config.toml
num_hidden_layers = 8
hidden_size = 224
n_experts = 48
experts_per_token = 2
d_expert = 160
d_shared_expert = 0
hidden_act = "swiglu"
moe_layers = [0, 1, 2, 3, 4, 5, 6, 7]
router_score = "softmax"
normalize_top_k = false
routed_scale = 4.9
balance_loss = 0.0127
balance_bias = false
router_z_loss = 0.001
router_bias = true
init_std_router = 0.00733
lr_router = 0.000643
vocab_size = 32000
norm = "rmsnorm"
norm_eps = 1e-05
tie_word_embeddings = false
optimizer = "soap_variant"
learning_rate = 0.00497
beta1 = 0.95
beta2 = 0.99
max_grad_norm = 1.0
batch_tokens = 65536
max_seq_len = 1024
train_tokens = 329000000
max_steps = 5021
dataset = "wikipedia_en"
Below are experts of layer 3 (counted from 0) of a mixture-of-experts language model. Rows are named gate (a neuron's input weights, with its number), up (a neuron's input weights, with its number) and show model dimensions 192-223. Each number is 128 + 24 x the weight over its row's rms, rounded and kept within 0 to 255. Numbers have three digits each.
Before each expert's rows: a language model's description of what the expert responds to. This comes from a sample of Wikipedia text that the model never trained on.

# expert 24
Numbers in dense lists
gate0:132121175142156134136106129108150129114096125116115125116122125086154114125120158121126160148141
up0:083146102150117136091142171124144133141117172098127153134084098127150159110110129126111098066139
gate1:098125157175163122155091152131170117110151157105178091141086124090143124147143158161134083116146
up1:140108151103121115099127104134156134136149129156161121120161134146115102097121155136204121115164
gate2:137136125122137095139139073127109154127108109167132107118070135138131163082130119145118120093090
up2:134137152129111139141098155123088132109132139115105126159161136128110132128129140163113157147164
gate3:114145127082128142106158144154125169136099158143127092088133067088093097130141135118125092129149
up3:192115090134165083144104089144135118164127114132110109138133126171117118095086139121138128124111
gate4:173154166125146149143126129137131117144117111122159126145154135102157132119138137127102104116156
up4:121158144092123120138142096114162124161147116139097109110171153192121134142146087101136163127165
gate5:102097158129139151148129159134167122127118163168137121120102154110106116132145105113106136118167
up5:125141139120122150144138093169137136110141163115108166143149064126123145161119138153144130134141
gate6:080155151116091142147132103144088141140154123143131107112129144113066117132146146116134112132097
up6:095106160139119161129095166151119140139094086124110126136091092097150160097141180137093113104172
gate7:160135123123092163145091093118164116142123151138128148136154119117193126074165116149096100140117
up7:113109145151154159135099165170127130135109076140153168155152162100155116155109096103115120113109

# expert 18
Rare fragments
gate0:148120136130114101110108102138142098135127120158155116133139135147128127091117090149166133121135
up0:146104102142120152147105117116144134105105122116150133105125124194128135134148165125087116155117
gate1:095148110151107121107134096091162127147133126139113107101134134128128098126171158124129105162082
up1:107097093081100147071136097150109111139174095140109156170088125132166129122079140156111156067164
gate2:096119127131169147095144119098142135132127134109158125099094165126111120121151154131122113162126
up2:100140122118138131083118111089157109123118159112158123090103093136087158179162174101123124157097
gate3:125168106118155119117106168092095110164152143160131160130102131165145114141189137170130183117134
up3:085117136108097170135111114118111124132142132151129125145130109164129161116129118179089165144119
gate4:107156122120117134119113117090126137124092147141108113184114144167169102111118142147122093139119
up4:134119126111125169113148143141135134127094134143095138129121123100113120115134082124134088158084
gate5:139133183165178146117143128135145087093108145132119093082096162161166110168116143105123121122114
up5:139097079116143130149112109119112207104132116115117112143130108147114166090093115130135101122154
gate6:083103101160127109096134100152132099076133081153141123104122118154131126172165112098129106111124
up6:169090063118128149126172104128123118142107123112145092095112118075107122064145125095132145111072
gate7:108115123129149130144117111135149118089147115119097118108188095150121108138122142115173078138111
up7:116102153134132109163121131147174125120130136098156115117153084124125131115122114112116115109100

# expert 42
Verb-governed prepositions
gate0:112183120123163131143074145132115108105192111125147158112134140140101136124105114129152117109112
up0:145140130160135138090133120124149117108139112123097114124115127098135140159125145119134143104137
gate1:123155150131148146128121100105111180134129127123098114127129123136132137121171106116151147093170
up1:117153142135129142105139159150131143115122111111118133123139155149156116165129075128088130177173
gate2:141102141104127149117126132141118164170117090114130128080113100096081147108093145157153127124120
up2:137096147086099125172122113128101138088130149095128107135135137112116083122136156118171113146077
gate3:096164136159157158109101072148143109159116147156129118134119139110116129135109154122104135116114
up3:121140113103107130118163087115122103126116121116130113163110112103142135137121142124132107110138
gate4:135158152131161168114136132163147118144171144081118126116132114092164102168171131140146095131091
up4:149118105145143141114134126121095112121100152123098163115171147161115119121101150137116151153131
gate5:135145124155109126112138189119151108165144134120148145110151130142094156109136145144079153137107
up5:153116135089154120121159168129156125153140135156137092165141138124119106099116125119159160110128
gate6:090126133154095107105122109101137134093137088125148123090121114082115122120081100192115157144101
up6:149158104148119111091112145104133161126149149127114111087106119096154104111137110176138141130129
gate7:171153151144131166146106164124119104136083121098163106150114138158169156088125118143099079169179
up7:134098095179126138133157153144120154116167149085098130124175098146121113139101094127147126099117

# expert 25
Place-name second words
gate0:144202119135094098139138122121135125145123128130141142157142140159110174100133136132070121139099
up0:118159123149096147158187119117130108120129106118150138107149134096129114135088136110121117117169
gate1:116121101139113134104146141102123122120141139168133109186115144142124112131177150116149132068124
up1:152124163128126134163130083132121159147086122132086108096133133117133155148107111167081114163111
gate2:119138154089162156101122145129108147122123104131071129123151165107126094113167138158201114141142
up2:158067123102111144120146090156178107117128161135075076149084107137148178128114145163126131116132
gate3:144102132123153149127152151148162113125112133134063137127148147126110081135155134184133107128129
up3:115129123151105119128161149153141138141120122175120114115141132099129132128114170098165115138149
gate4:128179095139141102137084134144080145121171117145119112082131131152120124143132121140163112157139
up4:145117131086149130097141139118122110092132116140096149121120113164153117172166141124092081104124
gate5:160137125131095120090148173097110111110143159140106180126169111135119136092112106151139109101147
up5:111135060099093119146148130135134149155139144147161120122119143115115126148093088155158140143103
gate6:147130126110104115079140106134102090143169129148172125149140115161145152131155150142089147136090
up6:186128125099112120133151084124161118134146135155161114137141166109132146118107104124143128132095
gate7:101148152138093147130114121155155125109095127116130114161125135181169102096155155182146142153105
up7:122132129162130144157103118136102140141119141167132162137095146174148132115141142124125086137158